Below are experts of layer 4 (counted from 0) of a mixture-of-experts language model. Rows are named gate (a neuron's input weights, with its number), up (a neuron's input weights, with its number) and show model dimensions 0-127. Each number is 500 + 25 x the weight over its row's rms, rounded and kept within 0 to 999. Numbers have three digits each.
Before each expert's rows: "mostly gets" lists some tokens that are sent to it at least half of the time; "gets" lists some tokens that make up at least twice as much of what it gets as of all text. This comes from a sample of Wikipedia text that the model never trained on. Tokens count by the router's weight.

# expert 8
mostly gets: "),", ",", "\",", ",\"", ".,", " ,"
gets: ",", "),", "\",", ".,", ",\"", " ,"
gate0:526492481505505462478542497526466496517559508462504570477499511486513503485461496505518503492490522550508461485467503493495474486493529466501515518502501475501471531498487452498498485528551517478534548513458465509502520501481463476520496515510510512515493483449509491540496519521532515493537479454519486509563458495517512522542528540499519513524494497520531524535496483503496544476466
up0:500479492492438495504462509511475496490485522484511518484497474459504510503503472484450469507471524585525518527486561494506471512490500515504503512504500509528498532524500476513491541474543505473553533473520459501507522495504510514510499485503495499479524466479540513492536528516487506543527477478592510488481487488513531532507503527485522476535521550504514479482483477514460519484497

# expert 50
mostly gets: " Ang", "leg", "ng", "ang", " inst", " ren"
gets: "n", "id", "ang", "an", "i", "ong"
gate0:457525492520482471463535481490528486417495530484507521504468461506505464500496481529508486493516478503480504491510528486489551456497471562478487515517516532464488500489486518545494504499491496497539490489486537494451477494493428475520513502490460527507495477503525516526462494524519520487474470491517505519451468533517481480480439473491514462531522491525488481511488494508506518468483
up0:472525479506481462561466467534484518488531454508504458518512513490493504487558495519532503519468453519490521515463526483474466544488487497511548509497456510506505522513535559494455506490502495503484425491494503515520460491526455483541519492491509455498506485491508484555498463492493513527512504516526540489522514508453521510523526528512510477484502523478482511490475498486486516483488

# expert 42
mostly gets: "ated", "ized", "ating", "ified", " wrote", "ited"
gets: "ing", "ed", "ent", "ated", "ating", "ate"
gate0:512488528491453522522510502526510535490552547502500464482512502501486531545546495438462521535500486458467510513493522516514493540466525545488487463484536520485493489500486498520494445537516490492502519483503542499489514496484485472486559480497479536489520504478520540517516484479502521450521523509490522545497473520503527556484488491477487494516487488493520505547509481466494531552500
up0:486479429494546536536491482498484475512510472514523465526519492478523531479467446488467516502517517526474508481516522526513502507499506472527480522526503489515476459491481485512458533500524525527521554525529508500494439485521502484500492471515481476486516496524496463532503533526530505478509472502454507515471467452494501516476522529449493543481511491489460506522451488528482489483540

# expert 46
mostly gets: " J", " Me", " Y", " Be", " M", " B"
gets: " M", " B", " W", " T", " J", " G"
gate0:508483521511467506504547519523499467475535478482459475497555465479526516493507466464536498545511483490537539492512482489509478462471524505487509441452450507489522469528516479485460493502493511499546534483500538463460537493487502519466499483494479521490497557518460529488490510491505515481477501522486526513485505528504505499511518498505522476507465505476574520483491484473486452499520
up0:497512499457495501488492481490520529510476509483521553503428536543474495511493520561454490450507501477492508549487491551479524536493491552491513533493510509462471497472510548506510508452505502506501493535489485504494480474516538482468527539502519492515511494514505509463515515523484472482503491543481525474531516472520503512460500479508448491534522511461475473521499510554490491470503

# expert 32
mostly gets: "°N", " km", " ft", " dec", "″N", " mi"
gets: " m", "th", "%", " km", " k", "°N"
gate0:523545485498462525486538505485515483487517516461517524514513537467533487501544478484518504537479488454549491469485509537541523477521455559491518515485441509544522501499536471531533460471518498515495517467519478492490524523513499473514480452507524504498530525488506501523484502494464540504484451501513533491504511466501515493512474489490502513431467522523496535505512487480472502531507
up0:528507490482499513469487473517489500503535502480463472483476486520503501503438502520530505494498532531481460543520480474511503471502521503499523485489460485491491500519442518531498506503568518481516486497490505489508491504514541533432516495500483529490541496502462564501513524478451471476482501529496515436501474510498464528476498462491531540514468508529457480543546486501506501494490

# expert 61
mostly gets: "'s", "'", " television", " sign", "er's", "’s"
gets: "'s", "'", "\"", " Party", " his", " Cup"
gate0:514522525486505571541523460482491499513524520484504491502490485530487500476509493505481508443513474492501476502489486514487465518491481545490479463499505505527482505494464484511564505467512519496515503520469498503545528485508465463521526501494502519512583556463497515541501473494537512577508473483475488484480525501477506503528535503489494530440495532526492525512515487516498515516471
up0:468543550520512508506496465494462455496503542489512519480537480532505509504508510504499522509517478498542474476491469526486460463524515538486494484475504501497479545469483490520537508509473470488546520495503508482524533460495436528488526521473486561482482505493462502496480481517527452516479467473486472545528525499528486497474522501478477490525577511511501497507534536514493505511500

# expert 55
mostly gets: " |", " —;", ";", "\":", "\";"
gets: " |", ";", " —;", ");", "\";", "\":"
gate1:537478512495518495467469479462515521487522547499475462523484501504486500452488451502544505476547477477488523505483506522464452482527511493499516496502455454523506528518513504508486480515493503516485492497555456463449515490517516535517502466504496474473490471492517552497526490496500472500514512456474530492509517500438519516511527518503471508476462531513510486554469508464495544510537
up1:491456495539508510434489494509509478503528509486461491548507491486483497501486465518496505479501523488491518507509489474467506488507460459520517515561477437533514484512535483535524499501518531510508488534481500494472520541534536513536516507493503496503460508475497539521517541505493478510498548487507543530489512499529480534495562522508520502529475519478511513557532447474472467488506

# expert 58
mostly gets: ");", "):", " ·", " –", "\";", ":"
gets: ":", ";", " –", " |", " -", ");"
gate0:518481500522537473529480514487522496512514489485479518517524474527512491507558478549483507515470514485492516480531534501460509514488464518476484479530516539512505486489493497525505521562538490499505518461524511514474471509465522478545494492491486575473517500493511493497488532470512490505447530555481518524510474484439481554505532504504498502506476484498479468533531516495526461448489
up0:478486491485523509517513491512515520514468509517489502505479507494516489530478498496498524497475508487550562506513472464532511522526516479524469512513493467576532482491446522452520473483479480517520499528503562513517503479517544539485502500514532508508521486536512493518533527517487481420506500539508491481460561518508463474491492500491480507560528503512502478522543489501477503492515

# expert 60
mostly gets: " (", " un", "/", "(", " '", " ["
gets: " (", "-", "/", " \"", "–", "("
gate0:494494510489516502526460560483536518496475497526492503518510536489542553516478529485518499514519498491509501520493514519526512513521547505522482499517554478547491513510536509529525494435555512459539482502477516519491535484524491522489533487517504520480476509534468507476509492481503508499528527502468557525540537518496452452521517478503518460491483525518479545469514490518505495455516
up0:525483497496571518530449497468521472535514505479493494457539500506472518524457487475481473516473451470500517515482452509486507505479461521487510501502487527479508502535463502555500503516505481505449478554511474502474496462467473508530481521507458489479480477471506489475487509493485520484548496484530508463492448491504521479504478523498473484508476489507471451498527481482466504520551

# expert 56
mostly gets: " his", " their", " its", " several", " a", " various"
gets: " a", " his", " an", " their", " its", " her"
gate1:482516477532478489505521561510509521524533529505514489518510475479507549467548546488489511486528479516518494534522536545464508524504505453486528499514456482474524495543469505502520475468460527508549515531497492509518540495482484495535521497513536522497487471512507528492512501495528502545462532512505492518499467553440540481532504526505516502454483481477467513521499509505519508471468
up1:526434502473453507520547501536504502493514506520530458527549492505469485529532507509490475452533507502526485539511503471507547505482510501489522476511457523509497478584443550488459475482486473487490520507488492491520458485498513491509471491468532490503514460494519488469501514491507514528541523520511497530528523521473471513517480520474481491495528493495481494466496475489539480531492

# expert 51
mostly gets: "T", ".S", "X", "C", "TV", "SA"
gets: "C", " A", "T", "S", " T", "A"
gate0:538502513449481538488473546508518510495511481470455487520506495500474526554495486477536474517437528534518500494475526503512486506479508490484527478518494535477473494461521465472504498466478523490485511509516530470513464470477532484489505539532501485511473519444533518502533490506497502521484532515486516512488511488537503519498484500490526587501542492438519495517517511521461463498515
up0:514537474538513506490451488475498507481477470474500473524553470497488483493543495491489514464439506546465487504505491487502524516529502499484480512466513536510499511491484514491472504478479521535478522465523425476441510487483502488514503513504489493539488552500512489499522467526512490537478492466513541509515485489512473485523545516527509479521476482437530489524455536508482519471527

# expert 20
mostly gets: " four", " well", " six", " eight", " five", " three"
gets: "1", "2", "3", "4", "6", "5"
gate1:500466478520501451448475500523525453484516541496520461506510511479515509485479522465468491504520496478464479473539536506495546499502512511504453526445538496491516498512470516472490529514523457511550528511473464455505521480472501483475510527458475534500507524509465459513497480528507544518524513521536510499498476502529498461493525536513491495477509542521448501492494483503488482547513
up1:481555495469565524461503497507495489487454482510500503527493476492516513472516539523513500499531514536490551505456514506475504483510489485482506519466469497545497488491481465496482535531495529542542524508509474515458474510504471500455553520524522492491513463517486493520510485486540488495491509524502512523548456552505523480505506531518540533524540492474554467503491487522477505530486

# expert 15
mostly gets: " not", " would", " him", " can", " took", " will"
gets: " to", " not", " would", " him", " can", "and"
gate0:482527488471500521481514522493456486516554505487461497479517524529446543517502493497515488542488506497488491517536535484489476498529477539502464530525471467548468536465467503528504468522485483523536511484517497542479512521452500466507487514471490541546493507508473500448480498475485484516493522509463504537478526482490492528529498505458525490489465532552519487519441510509508510505493
up0:523464490544481550484478500524547478481504456473550495466490481483525498501512505489536468494535517459551514544469496497486521500498428490525477487515517489472504451564483494529474484504483495530536486487492463506511485529519500517525553508477510497463500510485524491502521511466458497464523524502518548479503529475495507510483519482535500508517526497508465475470485478511497464472496

# expert 37
mostly gets: " el", "el", " one", " special", " medalist", "re"
gets: "el", " one", "re", " l", " A", "a"
gate0:515479464509491471530502516510462453500482480487479450469512499497542506495504508499503506514461457540488518474524474529491508492467490490472522458500506465449480500527521518518470468519448501481521505589513512530490492523469498508550442515517518485508502526465525524483511534519482530503485466491506513477495511553449511521514473505504525486502512526503494494447516496496483537477499
up0:493495540486525527461484519498541475511516508522497494552494493489495459531521489526504511460523515476538487526471514522512531506536476464492478491523507515504510528512493489530500530471533515482509510476481503473485542486455522479541517479463459508494483552528510506465467507465437493504507505529471423484483511511526461530480502508488462500501483519486550535473515461501514520514471

# expert 22
mostly gets: "ull", "oll", "All", "all", "ast", " count"
gets: "est", "all", "ast", "ell", "ill", "et"
gate0:507499529512525561505488524476513494537466502526509489505484456496480484533449526499503477499482500486483533515508515535520500488454550535468514488514514512493467531453490471571521479457504479515491546524493549508479507493521506484515506497480493503489499562465501526511486492522479525486476479489516485492521515489506518463487494544495476559476509456457523525512522549500516529522517
up0:476476497525482465518472498542488503488521530490458522497495538451488479472482521488492505452480489482521519481506506456530531488527516438470506492479520522491499505435516479494512492523499483537499523499494534531507532507468481471481514471505471519474498511533475515484491450503480462544510538522485495512500486488496474480502484529507572489506455503520509507509467523549488514439541

# expert 44
mostly gets: " N", " Ka", " Nik", " Species", "rak", " Ke"
gets: " N", "ik", "ok", "ak", "k", "a"
gate0:500517481502503491524532503506501481553512506526495469465448479493478460523491467493504487517533490481521506511547485516558450530516470467525494529514530532525499490502524506545523524495516485522515542520505532516520497456483508533546479508472478516535485520486547467483481524465491472510468497503525534506495468505527544538476509479490545486499534469497507480491539491454532529494529
up0:454555520465484476470485547491490499512499497494509508496482499489505506484533486480511482475504484511497474461447499516483476499493490486496451517470514499461458512454538533452505506484524492473495505465519505535512541509511495484492528542504527493481506498540491488550486504515481482483505477484544470469463507489488495474527511469451483470507458527547504515520531480491441539558500

# expert 12
mostly gets: "aya", "ić", "ja", "aka", "asa", "ı"
gets: "i", "a", "ar", "u", "an", "o"
gate0:515505459470480534509569511491516454512461524535498484503424492533511511520485502536495512530510461507502488506514455517521515520490527532526519477479526464489501523463489463502518496483490506520520549468491491526437490475527498495480522507519484546475471505489488523481533477539496474463468501516528537518533515491499532482506533512492509526494465487490451529533525517481496485521502
up0:492478506521507455485558475458540494474527514539494455490458510545440510483501494540499524505481484480520513530462447470483524467488510495506522470489502473513496553524501477478511519497505475503501457479461539524493494502525450513507472507491501489481522499446525514486474470487470498509460509490511536494467525508540504503502491518468511476499542536445509519468465495498510496492481

# expert 62
mostly gets: "°", "′", " .", " +", " ±", "',"
gets: ".", " |", ":", ",", "′", "°"
gate1:530497482544528486487522510489497481533544550488480530522516499535528469503521544481505533506502527509473494486510458541490509518476504498571496519468503525480476480471475500578510515483488494495491473480502514458527532497530507541438481502475457480478514536522511486478492508473513504509511481453553471505490498482502494486504496482503486503502481506509525565481492498539503536530521
up1:540518522501509521534533482488506515491464450484490485490548458529543452469470532505526542490510535491487519457500496537510462510487474507516509523464496531533495516517481503464478506440507512461502515507518507457524552539522490528466506528520523495538491472489522483476496513454510438519502468533513490479537523500520505507500509485514514498473499511478507514475500469488445477514513

# expert 17
mostly gets: " h", "he", " Bl", " j", " Br", " bl"
gets: " H", " h", " m", " Sh", "he", " b"
gate1:488514538529471476454525495453484517489484472472534505508486500513518485512498464507510570529540515563509526470535468523504540492501528507521516504518521481505537520528492483483534480491523465504468496453516455512476512487501506488471524492546530519482499502478487491500518468506515505506521550500523509470486489463512518541520490511472509476540546514495541474534496551523504539471495
up1:482491467504512544453454533475478515484525476530539514517518511477512503504493510496455517521497540469529552498511540501423492511456506499465500484502500496550522517475499475506536506483455472484510504510555503510533519502473479513516505534506518534513547501498495519469510459469492450503522464508510499474529511478494493545509493479493493521526549521516525527485493496443500486499519

# expert 36
mostly gets: " such", " •", "   ", "|", "-", "=="
gets: "-", " |", "|", " such", " •", "=="
gate1:484536476477504507481499486498493500495494438522530495517504519484550495514513550506501521515458520501493497450460507515528465468472513491499470493504519515464529517504442517474497522495500470493561483477506443508501482520484465489508504513520491501494540465473509490497461502442528516490470494476488535505511468516502490521474520512555487545561492527512483534500517475485520555530490
up1:501537505528516483538464516513504508546508494504469512481531514496458505458498453510505479479547483475537450481510508501497461504545496490519501530514497455494505508490511469520518519512503459458493506491502541514506541456523536492506507535512549474485512518456464529501502487524480513521526523504471514508494460499457517484551454509502491523485528521484519498543489552530460503477467

# expert 33
mostly gets: " S", " t", " s", " inter", " comp", " sub"
gets: " S", " t", " s", "S", " U", "A"
gate0:515515504500501495487566496521478474501541506522556462488523498472532485490506510451486518528514497455499520488538527483492526487521552468526489497521482479550520494480521469507505494530555477482536486532459501451479536518512523509519468529498509519486503518506503507465509498470521475522481499515509515539445491479533530501501512516503505488473488505518505526560490545556505528476474
up0:495504511528481463523533508528475525478470499531458528466505511529465499490488498493479540540529456491420491497512470521488486517522523490483508538458469512521504481500476505495481507491492539506520495537502515532551502512534508480521463509485533483485472466483529526516461528454486493482524502493478545531445510487506522493458513497488494462514478479499465498497471549492506487463462

# expert 43
mostly gets: " social", " Catholic", " Best", " medal", "ional", "ological"
gets: "ic", " of", "ist", "al", "ial", "ical"
gate0:483506514520518522498520502493528506523574471489466481482482502487475522470503513521492488513529499486495508517519453543489497507505492519495526483485527420513485517490487502493506497527464541498506514525506457511484454471486517508461540477478513514465531494499484531506541484543490526510450493492487501557447511498502515519483483510533481532505502561530471499514454533501517489547542
up0:505526518483513438499496484499474489526427504523533500460490467532528488528504482497472524524506476493520487508467561499515539478511530476519501564503466531506524499452478465539539493480498535507500515503494511495538485490485492494506495503501461491535494452468477478459499530467505529539476517479532482499497502499498537457474497481482534495468503448500543468493521480493517496488502

# expert 40
mostly gets: " and", " while", " among", " using", " although", " While"
gets: " and", " of", " by", " with", " or", " to"
gate0:488541516509479452533518509509493494491503546466521483506470507521521497524483512484497534475472479478462496478492490477510508532514523522486495564483497537524517530496492497527479528519549476503500496523478505549503531497499512548535503505477457494535502528544510482521525486488552520521498486498524468442483551495538500486550465488495485438507478498468475474484484461482536516480507
up0:502488468499448464546469549488485499484550533558481470489457511512517477546523469505489507510461486507493488506489515510518493487475485517551497488477503483530472517480451503487556486470515463493437530484513483523506555521551465467533472479466498467463490469492512494487493485510504500484509485510495481516478502505496462508535491499522502519511489537480530494470548510480511503477510

# expert 11
mostly gets: "000", "500", "″W", " million", "300", "″E"
gets: "0", "5", "2", "9", "1", "7"
gate1:470516512503524486491453506543460509518440515511480481506472514461528465562455471519547470492514545461515521478505501511516502504452491499481530504544482495454480534509511509486530498526501496427481518477459524512527531514518492483494509516477514469539473533473525519488521472540490486485528499532475477503496475472517480493524511535485520511504490502461495515520459520508501475492482
up1:518504463496504484508501468518510502472507507484497470535496499517516556480527491483526517537489489441462490506497512488486526479503475445505513482466531515552517495502521468556458509453510506495530469499505480521475496508529515531496541509498437450447530534488500476482499479447450489515491500510486472472501487505523494490477532456464490512495488499475523523503556499501485461486492

# expert 34
mostly gets: "ou", " Cal", " Dou", " ag", " com", "z"
gets: "z", "ou", "ig", "o", " Z", " the"
gate0:463453454507495497444507537484563482504488469545501535434490495506499478501492489485468499459554484505511580454506491500507522543482498476516537496519507500509495493488501508505514462459499518506488542499503539514478525491480507483487517524481493516471540501510547540520501491516514479473490453500473511499511512499468500502508464520502512530492510497514459557500499509499486467472526
up0:493506514457469520502549509518478509491524478509468461529530516486507511470493490517529497522488522525486474484511504499501501426553512501460503527484498488503506487470487553476471509509500517511483487458504487515484513513496502532491507479528508542458473488487495440485548513482431459557539514473503516533540513493481485464507547445515529488482486502507473501537502505486495513527510

# expert 7
mostly gets: " the", "The", " this", " The", " same", "This"
gets: " the", " The", "The", " a", " this", " first"
gate1:512522503497494504528510481508498515517492536493506497497514537490492510504506489502539474526490494504458493517491500500533487507501559532504506509535498471512488487507462518510514523447512519514505537451536471509478480466495545547449523457493449495539530506500523489558491511520510518496501516504507527502488485541514528523462521453521515556501508503451572489498526490526463497496562
up1:519476486537521512549483500441502505511479488510467510545507487493520484489474485492516511450491489503487495495499501488481515541526517498486500484471467519474546493439500459492497482504502457519480499540455485457493501529497490456518514520509470476469460483460483489511492540504492502513481466465486452521492509539494492483522463507524488493479478522512520499511475579508563523456479

# expert 35
mostly gets: "or", "]}", "ymn", "ry", "ym", " any"
gets: "or", "y", "en", "im", "e", "om"
gate0:471498505480452474527500478521466508485486501514560472465541476482442516517507516518480490493497524492497528502487462512479507503493520456547456497490491499508491451458495490516491505452494489535540561485486504527495541491502519487516511453467489551484502510483532544487496476484471458480475472527469507524474529491466469505466475510548468507508511485500505488462477521508507474522504
up0:424501525511495513498488481488488497462491461514511507528494514469470481489522503509521475568504482514558510521528524441516523466512488519493472521529498475478513480476494509535475497484481483498509498467487453489499517504475492465492480501524555461537531523523544497485478473530530521488482495527538483538499447511473502499484489539514510503520534527510487526557512502488496470459486

# expert 9
mostly gets: " Th", " Sp", " n", " w", " Ph", " Sw"
gets: " St", "h", " N", " w", " n", " Th"
gate0:500513491509541447517499505519544478477480500486474475523516507514466475507519504533474480473506548460532482490490506475500506520465496510518523458479465483529545498492475503530529524468455491462523491476513507548525500519473503542443496504507479555575479501505477497482508456527503516487495448536457497506517490515491485486479467499508466527478495512518465450497518505498513508500526
up0:544485530478489454481503454473498501459482494513472483516537481495501515482500487511491468533502508502518541550518451438497486484462507461507501494531489489561482505528457474499499507514534458484455513514529455505510503497476480461480578487466521473499497537463524537516497521483456519476474492512489486498511514529483506534480495514530501546518506489468507502496502503473515503486494

# expert 27
mostly gets: " during", " at", " within", " along", " near", " around"
gets: " of", " in", " on", " at", " from", " for"
gate0:543556484546503500532505476539532536518474508488557486530480538487473491468499498532480539486537526512505507522511537493504472525559507480503509501498475504486464531512469494501503534515491506511497490514480499497552502569504463508453497508513473515515471490491494458463477487474469436527527492484494514471513494455521502485505514471528517492499492483520546505457505520487475489520475
up0:494492525487481526461462471488524533514510472526459487481442537449513523489477477515487483514507486470495531497454509518489511534516521577464508497528509497501505512521465497498471535498486533559484477473513492468476496544502515489532505472478498462468523504481515523473513484502510518514516464443525540505525488499544448475547542521516500486511500501508502503513522535525494504509514